From a checkpoint of a small mixture-of-experts model trained on Wikipedia: a sigmoid router.
Below are experts of layer 2 (counted from 0) of a mixture-of-experts language model. Rows are named up (a neuron's input weights, with its number), down (a neuron's output weights, with its number) and show model dimensions 0-191. Each number is 128 + 24 x the weight over its row's rms, rounded and kept within 0 to 255. Numbers have three digits each.
Before each expert's rows: "comes after" lists some tokens at least twice as common just before its tokens as in all text; "comes before" lists some tokens at least twice as common just after its tokens as in all text. This comes from a sample of Wikipedia text that the model never trained on. Tokens count by the router's weight.

# expert 19
comes after: " di", " Di", "di", " comp", " Or", "on"
comes before: "s", "ment", "ic", " of", "y", "ctor"
up0:111129117146152119142117177173082128106128103149167167135118174129158138107143116109125144122102141094107141126163131151140174150123124121104169152174122123141152154115124117121134170130135135148119159126172146134152107164077116122121101169170085128131159134107158168120188142151119130096087125143123132101146141108134123084105117131107091147165118151206082120103115095094128117122133136130082143109135108119155117167134110079097107080141141117115145108159127146127082120115155119119127092128110151107137120163123145101118136103135121117089108146105092146131115137097163122111
down0:153145091132123152135090136129124131087131200155119111177157071114113138123139151129136119174145125161112131128123097114148099129070123135149102096112126152133128057127096120127157120120118107156113122153175126152139135118152088106132106170122133126102137186107153149096108125136140079122125160140131119123135117173115107129091139154141153128144101104106134111157152135131093123118123142098154135121090135163131131115096170154150114153107098124158144120125120096132097128126123107156182094125134118114133163122106170165180113103129145144164124115084145111097080150139116094148
up1:147149111110142123130092105118123144147118106168089182124083122174134106077150167142151139088132190117109114117129082161150146138151141154128109128121122147153093119145192172119181104096104155124125135143104116128111123107101130135125124125124139131153128074104115109127111152147079158145118143094138139125085141082155179104120108132145176105169123138150128106149133159117122117121154117089111093136133148100091114125098128115102168133144095149133121083126166118104122120101151186104156137134110104130108114175121137164117154137126148115136134112152091147141098135127120140118
down1:135071145130155126111135106106109102131096162151105111126138123173117106101137132177109175158103091102069109147097129158114120101112161122103135123106089153140106131096144135112129124122136080106144137137148093133078176123126167150104070125150123131078140138155145110142141130144136173136137126144132106132090127104164159090129137096087133206130131153151115126137121112167128132150120139121096146153138148175120120152122135150128126138169142146130108096116125123103125126149146155157142106121081098115149167147119142145147088122125123128079153121129168160111101121097175121135
up2:112077091094165129100151125118115135180153128141175172078117141093111173145163133119133135135138111124091116090104115119128143152139172131157132117150114162143118134134132160151101133123137143132100141158109148142094124119078127098093082143097130120152157136105121120131119140133174130130117102128135153175113112127121158093121144110139058137157155134179112102128130143150158135089108129104119189137114111116109141119125129144159170084130145071129131133143149117113119143125147116180094095118144160116137095122140167127137122140118164110109098164175154110148113125146126112083
down2:137123056093138119167099163144091131121107134168104148168111149157122098165106129115130109129127126122125131108166163118110105141125108106149124140116146192178111117110121130105158122143073152097116091097151149183075115098141120166143152142121127146144126104104155108106147118128103139138138140104155123115142137098140136195117113171162133156096159140113097096105140126139160125132113124156154101107140146130112083165125119151130145125130158148095114143090148122128143096090151135168113117150120124097093095121157129119121087113144131131130146178122091097142165119143088136118
up3:103119147139150088108119093190136113107151133144153144171156086138107166118086081139161134131108183132155145117127126126117072115070119089162127120128100086101107133116120114107135136136115161109153139166108114140112128117106115145161143106153135113108152136123130128154120165137158141117116112122094106124120121107163139114148151147106118160145115164097141128092113114100131156175088094139100143138139132157111152160151133151102145157151158102132108120170169124118118109071144111146110054159139093151135106117094109129155134086167170138145104129132167134121125117136125148125
down3:117114115128120137144114128106079144086114101178101135117166147088144121128176130160115151099112109105122104094126132119155123118119137181128113134109151140132093165074123130137132135144134093113205131135154120111147129145084116135128095162153151124121145143155132126125117126121120140146141105164120098192143157082157135100137140097125158138135166139108106094148121150149135088153105127141092135154130142144145138172108069118103132154092122119122128183104113107143153104088175142114125121177134133113125113110134149129141100137102114165105117176120090090167120120079130137130
up4:123140120130191104105114127104138114090140101113162120140133117137147101095159131094143157128083091129052142097150138124149138119140147097160102125088134124165106156150106120122144126146158140060149127153085107158144151127124122118183124125120146177086103137099169110180145174122121154137103142125140105128126101098131137153137137130111135148141110148112160110150143131097131110141166134132079163090126157115127102136105108104116125117129113079148152119137108153130118178123113136163109159145145113115156143107105135132119169139091127114107114172146075112128136149157158132172
down4:096108151111115127125131134123123129126142150131131119132141147154147162117128114124112114130108139118138120118132141168121117100130146141114123127164139120135141118106083113124133140131078152102117143095129164096094065142138114159113103107174150127164140091115102166121152080117137087150104139127143116141127101140119107111130130135134078110109127136138132119084132158157126050147097148111124112118138119187139081142149110152161125141093094155091144116146157122156134144091140123186098152119078112185146129154106104094194146168142098095158137131150152142128192149118157120135

# expert 52
comes after: " |", " 1", " 2", " 3", " 4", " 6"
comes before: " |", ";", "4", "°", " 0", "5"
up0:196111158153146119121126141147142138116116107123113146135136115126162144085138140162152171152113128129108100154122109137098132137128125146122114094122127121132131096110132100122178109111141144133109164123109094168094129150144103127135156120122109124163074129109121178120120104187131075158154111105144156142160132112112122160140115128103079095119150164109115135136182122108146098123113119165148087132108108152164146138145079141082109117109096139139155114136118129180118141164149077095177103136132056090141112107108130140137098130144106114104148146122123112157121106151099114099
down0:122092128125142159132196149140142118120095108118167140150107073102121167156136149133135113114147102100119111073129137096137116100110123127081121143157096135151116105144145159124126150109118151140119144105147132116137130099112057093156128128126140137057142182132132145162132149107144156130113115124076096141109144126154080167120122118118142155114123153143092135158122151140112131178114135148145121127140141107143136129119124146127131128136212110164136072141123096097120132115114101144133096129110112164100159109131141128127138170128185126121094091097129101147146136162112119158
up1:070153091126135125115088101126140095142127094150095134133137128146106119092156136177118127100132160155100152172097109170126137150105095083161133107137143123134161109101137072133135149154119116154091136127129149176122128146150132123134141175139098120124107133142134115149133108148133115069118130149141144138132134153122117127139156105161089137131097109142137089138169100107129100128115105093124120166138125138105142138130137119114151150158122107128140139136155125111158058153103098091135118178151099150109090077098142131170167172113146143114147167086086109146125155140160151128
down1:142131130134119107151142150133098135136153100131126126077153168118188123129084132127129094109134119115131110106171128080106144112125143151130127124119205146143108136082156161143137131138128131095161105102137084095142147151119139117104146078149097132132128097110074132086121152151077100172134127135107116067146156094153132149099136162087102169100129160146114161091092121089121147134120097186159116146140135148118156142113124146125121127137102134135126157133117138137100142129141141156132102136134114146135143127138115076156140094132157148144160096161147175124135100121111091131
up2:161101116111124138140110083102119121131156096098148079125164123131133091113118145122116170161178098141116124126083079123150124105116142101136099146134097147125094120119120105140114116127102102142134099138127117130088100166148155137169118192136139140103127126090135135103159062134167085126156125123154114143117118105142112091120138138082133120143116124125130134150102119108152161159114141153094069134114142175120144138131143170183113132140144106110127123121120159140122127127115097143129124124153128149168111122140154172101207113122137112099117147173087134133176156132157134145
down2:136100128087123092146127160138176131127120111162134166112111143145073194144149124110124140141123142092125169138157158120118120137153151135138150125125148164138128095134178147127151127104143140128129123088076129153149137129075102102119112138168116147150108112133090126139117143134117081085073102091169132135122164136089163146128114127093116141110139137110131104150128093101132085119149114152121152130164142116093095128196139132135147155104158131130159159133122114084140092118129136158125160083117164078105134116130135165134111080118132108098121105115147126142105115171131118140
up3:121152146105116128085174105143115065124114130100155117142135111143089132188141071118122122165112125104169076181156094143123143088135108125096085179152148106145127126094128142164130102135164078107092132119134171164145105113145148110125155128125134151089087156121122159096118153113152126117143157145151132140104165147176163150128110145144151134125105129120099100135114126116129138140165130136104111145141103194105102112117128132092115103122129127104142115130137120116130141086154109166141140085154075143126130121103129126126103126123150102170123141093134134153134124156111118096
down3:127139109143126149154111172122114158123106126165142111127173163120139130117079135156165141123182119102097115063138113130154181159107120108173119164121110132094127100127118121126124096152126112174132073102123128106133133145087119142119112096142142160154106141107113151117128139135140120140195139086126135132146144134097127122121134113116153098140106106133168143123119103160096126112147117070165155153192164051121167142100142118148142097137116127143083127102124109132119137122131114104123157132118125111117104152107107158176131125132178104124100112111104170134116126141098121142
up4:115154106160076119162122152135135111128160150110154120092119118156129089158108157148130129115149124129151150078114164177150132160163112127125110120179140121162154130076121119113106135109150124102113069175154177157163130101126122108151150130127121208131129112126139140150124120105115158122118129127106148133098122074137125086138168103132112128129133146157099148135131154115114122126095121080129132136123124115110108178133159110132151099111151102115120120117120076148111102147124109109121159090118128079121115152150115212128113142136156167118130129126098177100126143138131112123
down4:141157151170086111097128154142118130161126114125093108132136113140143121114141125165072114133073120153134122148123173165129135100117085107060133136142103121117125159122153115125134100134145150153149161124125042101114132074125144149130043116101118123103101120176174133096092146149111128144135172121170133110138125117140134122120095108129130137127150139175112105131139136141111109129136121133178134125135116178092169138129120152154136111167118143129083147154102144133137133095151114125129125152128151126117134126126094134125115144128122157122138182124105141100170143118119071106

# expert 14
comes after: "s", " so", " S", " So", "min", "o"
comes before: "al", "ence", "ent", "p", "pe", "et"
up4:095132105137143131156068100114141106118178097145163134142148065148102145127143131111160119134115106113171132137100145125122142129083118123125133114134104154108146158153108119073128097160161139131145133142142108125133145133126116151124148134091138141125159140154065181117156137117122100136083104132156146158120110109137114146196144148150118141089117118132107087147095190122133139137133164121146153105173139132139155094125154171139116127162133132115173135139136103138099118161153176108145136093113137142115139088154121109157109151142093105113110104139122090137099114115130065101
down4:135114128117146116118125140156102112154099137088113127110128151086113146143082117097147102146111165087116204144136126130105054157159115114118110115145134111129116073159117161179071095171145116133140124089168127114112112135137139099089136062179137113139144155117111110160138135145149124105160108146125116138133134134134132118105097130139093100129144140128110142170075145099149130123178128106152122154133138106137129151125131115142140150130134119099130157111154120143091143094093140089123130125166123136125134093104135135130115112125152147152164149116139135171184148134169143087
up5:142139164132128099163115126160125154072095118157119163116118131100108129056165115130131146128124118141130160136093170104138148161113104158130185127162152122119103133088190092147129106076133106113127133152119134134119148125146137153147132136115165135140123145134102147097099113077143118106149133142126139159149109131113173163147112131143141111099104099136119107137104094124127133116146110083093129167131161141131131135106144118102143084168118122167139118067166151174113088151155136141099112113139110106129132086123109133137124103089083138117116137135176111123126174128124177136
down5:149128148137132150179146139119148128131114124131168160126100131127119106156103120119134104099131125144158147144116085148099153087166119138109169138080135139106143176132134145155118123116176120149104143182151116157148149118117146071120155126171089116128127117118154113124100108174156128116115075110122130164084174135137097102124061151105080132154100077116087144123106087127143116138114129152105164090121117107140138112149107168174113127128096129084111173113124166114144159098125110131156151141115143136128134144120152126115140105134147152085113135152125117138138080134117132088
up6:106132102125148141118126106105156132130147129112129165150163144137107165145128137145121145151117117143090164142154151133112078144127128122177172136147128118110133136178139151112141045100118123145161161174162126098099097138127139139192084153187128137102158137127101149113109135120121107081101121136116111122160176105114103134091076158123135158145112105111095135137093145083161119102162120125150151108139117124134114134131142100136124133136147120119118085092114081119137105118128078111153148154101134146136149125119129151158100149114110129103099147148117155134087106115168079119
down6:131182131120087143106165131143101163120099129116134116125143120115129096126107176185092123151117096064125149187139092104111130143140128134118102092108063110119133080167099119117148166171104128114082175121120121132120163147118100162097138145101158170138109168107145067097133120144112146135108129125110102142169120121152102107149138138146114118115107139158136117157113131131099131146124091107098124127075118143141125136124170135141126122160154107170094119096142169154159114135149136139134146131118142149137128137152103143138117129177102134112139143143163089137132090109103143141
up7:169095147119093114078134133138149139116109119152117121148135115124174132129124103146120072130156087156110136115137116119124114128101145160154135094139133162120143111119084118118128109134119103166126135124143097122116147111130167160135099182089160145131120101127152143108090139073129110176145157120088109171106142113120162089137101095147103158133134167131086100167135081163153105102136152142111151136107112123069150147138127138151116144153129121130133110129081163082146151163115156127120106124170137141104146136152122093147143077163119158129081101146098144117170139140120106135
down7:105123110109150125141111154084122108139169150098124150121105132141083147092135142181149111174104156143124164114108106136107124120135165134148095130097133174168109115086143092121124126164074129131133168119103142113090128106088105137103138106109150127127105148103133124149107154123111142093191166155155131090109135160144135098136105161127156148109129111117153120132114131093130143106078149111189098123123143116122118146121153143147104178141131103124131131120154141121154154167088121094148095148088102148170104114141154096138129114162075142135138110132128158134156086137156097142
up8:096118114158166154115104116102146112109129149145142161116115157141136139114101096180093159155148107126116132111137158130113149092110103178112159156135099135120093116149115149088107106148155117146168146131136121140123094163125168141116137139159066132158132135137112162135125139142153108134121151157156113113079132168137128133144142105109102132110102117133124098107121145106104080133138120097126174151146092128110133168069122175139112124175120117131113156120102112134102161142074115085103164143156124122112101109146138156167114168121063154139131102102147111086123128155099101108
down8:104144175151145117141135100127113150152115115116118107131114118170120122102100138123151121141110114137101162094153087162158129144135127108117078103138143139110133122133105092140137108118141125125100140137199128132181106146095131126101154074122129162097100128172142134142096100101211164122149146114108089127120155092147141064081135170107132129149136140110076141162147152103103126137135143099103115150131137150127131132139114124135115121090144116160081131075167150142125161114114108140131135113146144130177165147098150110136094150108183130116109141139126109131158120114149114129

# expert 3
comes after: " ", " 0", ")", " —", " 1", "%"
comes before: "\n", " ", " 0", " 1", " 2", " —"
up1:150116152096127123153150109159099095131090120127131129100119118144122160101180104132152116141140136120090153072167135147106108118131113137099116159100155190135070113095144164091097144110083125120129130095109102102133127151134114147105142105113136120137092187141111147105142129106122140125127145105152103107161172164186103160110100143126101123143119126169119137149117101160113096160157119146062177151115134155149098149173112134128161124119110116109124151140115120134134108112103119115130101155129134145190082144118135131161168106144150136182124119124108151122144142134126136135
down1:073119130075149165139106085119118097144137139138148098136133095099110109141153092100134120129127151127161139140139143111121119185108140130170127120147143103138143136119108097069167098107119143192147146141124153136124104132115129143115134135163126144073126124148165150142126133152140165118129147126106101084152163095120157125134129169089135127118122118111075125115114143110119168155153128116200134128122121163130137107152120132114118125134143141130076072109148177146114130132120142119112168142105174150135133116141124086075096178125105122144104142168115087123121136145100104103
up2:107155129163097137148154088112116143120158135157169137138080129098118100134131094128139110143161150130114196158118155090083138132143104139157130100106149137074114145161134150143138108143113134137124114106126179115160143138089149091132104152146125155154158152103112097116139093128156132141140158151196110138144086137148129090118132121174136170086096145110121119144187126078130122126137146110113091135113126113118106130161139118109114087087103140114115117127140089152127140142129092127106099114160145097098124150145123154167147134128149089103115099132128137124138144128074119176
down2:146145149150114134108090145169094115152120128110106097138170119116114126146139156128152126132108083136116092108142053148143132162126130079134109164130091110130110083150124139120142161167126114087147173137168086111124118144155146149094138142134120153096067158158145137101116141128110138113116101168137133149097154109139116111129103117113107123106113153111117140101126133103115085124086142115124118156131127203155139156146125168148176127113143122103124151176128160113105103122150128095141122140131131169093121103150120102141126139109087123103139135136165167159091131178115150099
up3:145140105135094156077152111157127085119097120141129072125166090150170107171082100158125137143104124099127101165128138106133148108115113167176123148157098132129129106173119117122136115112122167137105129118131112128103112098129141132121156116136120106140166161133137109114103156115112086142120124142109114139144160122116128125122148112110166149086100100120094163126140071170134079117158171157120135141123127178154158167115152123078107108150090132145105127148088121087118153169101156133117126128138149112129115139131125175171161089140131098117143151176121144127100147148146105130
down3:119166120140109154139127139097104138162148125142092148134115116094109130077149145108160140087142104142147176124103161107098130133146108101149097122121120161149127123123121123124129121184140075126106092118129134148143151096145142072142119097082169139133145129105111148148122068138151142136135097106152161126123127184127163144160081129118094125095137121138132152140117144104100142100110092106116083109140121153113146121142122111150143116167132139095124186129087134172107148066102123127126127109123161156151175154134158117123171132153127152110134126171097097118114087156134117159
up4:117128170122151111096155132152104141158129133129132079181152187127160135124096159155136116072126115149126157135122134162084136123095115107085128156119122093140141141095135141119129156106110125144158105166115102153122187096144117162147145092131137104158148118109155163098150131117088134122144125111134090107148107116113142097081135123153160146155144153100113124114112139123123129078132102115121084144099144162134137115108158100099108081109133136104094116087131116102119123096149130197135132142096115120140140156116139123123120139110176160137092167158176099127145134088136107138
down4:152115115133121095172123123145135109112123147131118112102115115120123087139122096128115158170110157098111125116135136133112114119144158134120087126133166108117116186121094118139161143151142111117156097089143138102133117175129095128084121117133103123085142111104149121118132115116162136127108135188135137137134152104178102115140123124094070112142133152138188121172176131114105094150129155168106117143136083125113091118155112135122144169144151102161151153187101139185121117160154148091163127126109139167101088104137098171126152105156102100154127107131109133120145117094123105093
up5:132187132143142113129137167121136134098155154120197123100181136107094105142141125081113135132127133125158160137136103140110062170147139156157129107158140154159152151121130119139094093168129121128114128069160109052123154094175140133116132146148163122172148160124114142111112125119118132113138096137117125141128129148156135110133116106119146112145126158140139098097153121129130131126101092171125142144141056130157110111107086125115110124100170149119119140095138128136127099146158099096162125128124112120178167118093141106127116097125125133154136143132094101111081092103119125117
down5:130127133111116137119121165125117120136114088120150124136130111156142183121124103114134122149135114120096144101061119132155138072101104036130108127133103137138081149114113098108144165140112136125160145145106139161159122181091119109142154055104129136124157118114132133112197154143137101132111146094107161125112100133148175180116124129121142140110085128095095156151094142119114128134076126128144112088160187139102116121150139145114128137139113146148143152121109165120157140132120145150120165117142116114133120106139098116147104173106131158124117137133139134091168133161151144121

# expert 31
comes after: ".", " |", "\n", ")", ").", "==="
comes before: "-", "|", "\n", "==", "The", "==="
up11:124119130180142121118132137104129186115155164125105137118139135117139140125148132135173129149139114093123094099132130095111139148150120148115117132144156081123149118168111112086172140154156120129127140146144165085158101138151141137110158169128137147132155099128189155120137112105135147149123155082092114158175123102172152108111084136108131134137167115077141118146137112130158088137135127098132085122137118141116125098116135138113108099162097113155136130098112137128118106149131093166088144095088161101123161098102103103150133100166100089133104156120157098117114067129152168152
down11:101102112130133139110133129177115091095124146128088153140064143155107161169121107183086117153155105163097109111123131102110144091114161158109093109144094138136137120117137082127173076147131091124139119122094123174126173144131144124105129100096166111186145175147084144134127101125159140157135158145197128119128153125138095155113111094133113093160162126141137131104126144124120180111117124132150127123110109106129096117165122151133179135166147118127105145135122116178142102125119083109132143107134109107132123133101152153113121127152141145112112095127130121110135123125164127097
up12:092138107119071159093107115128160178145107162115129098054112126118107118110111167140190146117117116124100084121150115144125101135123153099119158087167165116138100127128132115138128107122130110145075151095110174136126137157088138105100132118123149117121109129123123135127154141153128138123113122155145147150173142094123130137149121141117134143152071178139140114177079141107145133127182160124102150133153128162114115124123115111119097117138101107148112139135123089111166166092131117125134155142146101154150145126131170065132137120119081126120143160133118106138167149121115092165
down12:093107146113145086149185154075100108099145118148097177159120108122122094193130111109083117137149139141114145129112113145145165099122129157138073177100105154109121116123148127123090130167086143107139123169168141120150118123156134108152133149168143137132157138140124129125110115143135140146117133123134164124110118134114121136140119108152094115115170072088138141097119131149066145143113140111105158121125126088111108148164120131143133130130158190102137094102136111129104100156120092107147127128125101131116117136145113168158094138141126153159112112148128133122096085149126196097
up13:106104124141138120163160130125095133137177126106133125123148092151115110145142142089121097123107108128135118163164123151141140109137122110136133131090112112129150107129116118168097183134123154087129136100116130165070121123113102121122154154166158104126124160094175164188144120122161115062115135162155138111164105114152129134148109119150134122130112119138132161153133113122100079155102140123142126132100090168116131139132140141125174154164113128102110137111154147119102092118161125133178127152147101091054110159150123131107152090154123186095121134110149134111129120100170086130
down13:145120106154150138088091146135130130120103136157146129129124134152148129120098093121111124103125143131088118115121116160088104168148135160129138136161167103138100142126136132079095097129121171118137106144150136092155147135134159121154136186122167162140084120148113111137132117110117130171104123167095125165161124132121122105124119121140096168124162138154145150119137112108137175116159091150110104142140149096090129115089094063140129099086125152144113113112146104144116121141132120118075174163088140112146125096155095135154132155166145078147113155142059146141123083144134154114
up14:135151135131180094094107193149129155096130129126115145101112130124141118092127122090110138093137148111157104113107162121133150112175111110081174129145077130113157102129099100096115120154128129132107200120123125171105125144092125096145112106091110146113110142126144154175135102109127090149161107106097116161104126138109128131090112107095132142139126156083146140138130124138099146095109127096154158124112164135125121146063178144139111119151115146141143112112093163185137157136159148097147162107166143154097137119162104123104139122124171123140133134145134099155125116102128105122
down14:128114097175102099141180118115171120136134156121140125142095091116124146149127089148164134111103138154115150158144133161130143171091084085138109101125157107097108116138122146117122129148126167128093091120139112155140148086124135163101154121150148119127133155118138112145141180140122139104119138147095134072114151157146119104162146157145116107101181137146138130122123143104149068162105103146115156095180127137188125118139137113138099151126171140097159142090162108118118096144103129144099093115100131105126151121109119145097119142135113159127150097124100139127048097123138132127
up15:139127106109156111105192181125102137130143105108159132116081157132088161120102081143153165129103095113101150123132130165128154097159161111145131163099146116144134090124138161144162127166112088124127139132075115125109092121167125151149142146108104132156128138161125123130126170149116161160127102122120091090144135130106143105103094141138106092100142102093189132097132158091119178109133117132127101052125111136143124110146139143159151097129146092137128117106131150124145164123134109176115161149136120075153141103144135144151145088145147121139159142161129105143140127118132116125
down15:130141131108137113142086121144159157109124138138089115143166112121125141084131145134109126161140133152138112122118144089116094168074153164125124122150163146112094174110115083112132113113130168148158114122144167157159139121118094102090104133114174123105133131140138122127139059085170118128145123183114133130092136146148138154143123118120132164160104107169088148166096111101121108133097132134146111162148112134146113130089089095104132161161131133157132124138164150122116111116111166113141090125112084199117116148135099113092114168106139145084110122082129160117129131143158137137

# expert 44
comes after: " de", " the", "ult", "at", "c", "ct"
comes before: "s", " of", ",", "my", ".", "n"
up1:162106154162141134164115195112147171115116108139135147139152121109124167108105158110100182109131144115177125132105133108123139129122107119122118146144058153113128140106147108143134123159133071168130081161142109116117148083087131118150121148180165150122128159119071124120157173109148123092140109125142105134077102159124149129121095091158109109135119132109111079137114121131175131100093128125119124130086110134108146116167096097128119137112118159129123118136113148149121156126123122123146128158112107106125099127194164111078099099134140124135133109136137133161129166146127162128
down1:069115125106110166138097119145132099100152142166121137149136139125138140099148157126139123109149164146074132137143147136153138173133127096130140156095168089127130125074126159122167137150124122115162125165137090140157110141154119147106119075116114066124131088188097142151125100131140125167132147120137091147094155115103157163161140091177139112117112141128120119173137140133089124133124130154108111111174155111129132134127111135055124113121107102118147144116140123145125157160149101147094074093129089125134171129131106126099104149137128101111120138103153115134103111108141128176
up2:128120156142131165079166090125117108111138148127165158101159145118100131133129130153118144120085120108143146142111116139151194145125115156136138136159129112095127111146174111113096126135131115137119073108132054091134136126093155116110121112159114140144171083158085160111094114135131130128148145143139107133133162116124140104108143130125134115148090129190116124131183128106119142120161135092159130127124115118105099117149157090099141141135076143175123154117125125123112138142138126112139097126118096124092133105126133147182098125090084125125129151125154112165117187138183090166
down2:134121100156128111153137130130137061168115137132122113137134100130148106118124091138116092149077129108145127093150131126115082161120162127135109110145101132129135132132148095118165136096098133167143156117122122166138125080124112118101114164102130128170170122124138142136105136120092115146135110122168156129094161089133139179147118143109150168095136164118101114141118149139113101116112112144119140167113186129125095136149155152167101123105101094114117126126122150100141087151158118135160175165094080178134150067178143137142110148120124113118135121121115135141108071148096140169
up3:104124147162125162094139120107101160161125143114141145112136124099123128090093146120128116176129138144093113119200121119131154130125170080105142154118148130136136144146134106100127122147127107077091093124130159135130119091122136145086125136125149114145091135141162081129148110140122142092158108145158137067152117114144133123149116188124143094135120150164130145097131142120115134132127127144105125109171085117173129083139156128125177088162140125133117138118137096115138161104095189072165135119144095139163130128126133172129151099116134131121093114126109139171123171086165134149
down3:150125141107175095139114110121155116128114085128122134114116135129157102156113148127127149096122105164105111162076144112108150112122115115154138133098126160129145113131152128159151149122142178143147132138122116141124103116169121095152163093117104165121158092062083117130113175092100121120085149113088073151112139148130103146151095114175092136121136140168136158139141094104126120183116119108147161149112149122107109088090133117123118155101142132113091086123120134171114113139123100177154138156080144136155113146127110152121150099155119149122177166119161121174114139121131121131
up4:123127094109180122084124140125142124113139140169102172106093103137111171111180122134142113129115083083141144138138148152133114106130130140139131123113127142136126139143152151145145135133111105159119134110096101125166122096151135151131098162101146117121174142183156129095088112146128092155098123097101098087142164126135137132088105112136106154097128134173085129148155150151108107165122132164107072126136134133171124142101122117088119152139168144113091081119144118142122123130136111136132096105126086135138101130136129128098099095120159129112123128148122090193185136165170152161
down4:137105134117119100166121122149139131094093096143133135158128157120125060125137114078144153150105128147077139073097112115106127144137121134141139111132191116136124124131123133112179144110162139135197212171116117121120153140102116115132178184131115124116110176083151169157107137103162132126125128173127170150104142127141080147117107160127105132166061110113116114128105099139152141126129147127120140117107143105142111124135100109154150134139095091107112152116125101132117145149113134151144119097125151126138105090134126114145151133141166132126127118121102114128108075106112145146
up5:154139111116137117137131113178153136119090086121140127138117136148116133136073113144135162129126086110104119130103116102145110126118087126100095121132102128125177120119170130163124107095187141130117113090103179128145136138117110142154134138139103093107108160141133148112172144146181158136100115099147096134140064122134165126141136111138142171095147093102182135093119145125100119112130154162117099139125102123118165176102136139179136178192151091112144154150128105136111127148104134125122120151096158161117118108136179136130151114126132156117098091115117118129115152106093114158
down5:081129130101133131168131147134095163149133155144123138152157101124125169124153167139101092107128133115137164129122111151145126159149115110135114136078128142073152174137106146111134122101088144142156122107178159130085085102085113127118172137096118142139142110091122141134111084131131121112090168113083130166175142155149124140137136144100112095145149147152111134141138154138152145146084075111150158103101139114078143104145109088103142137136149162148134095096159098149139122106122094116121146101127148170174141129111088113166125175131110105164106120135144105124104126128133104124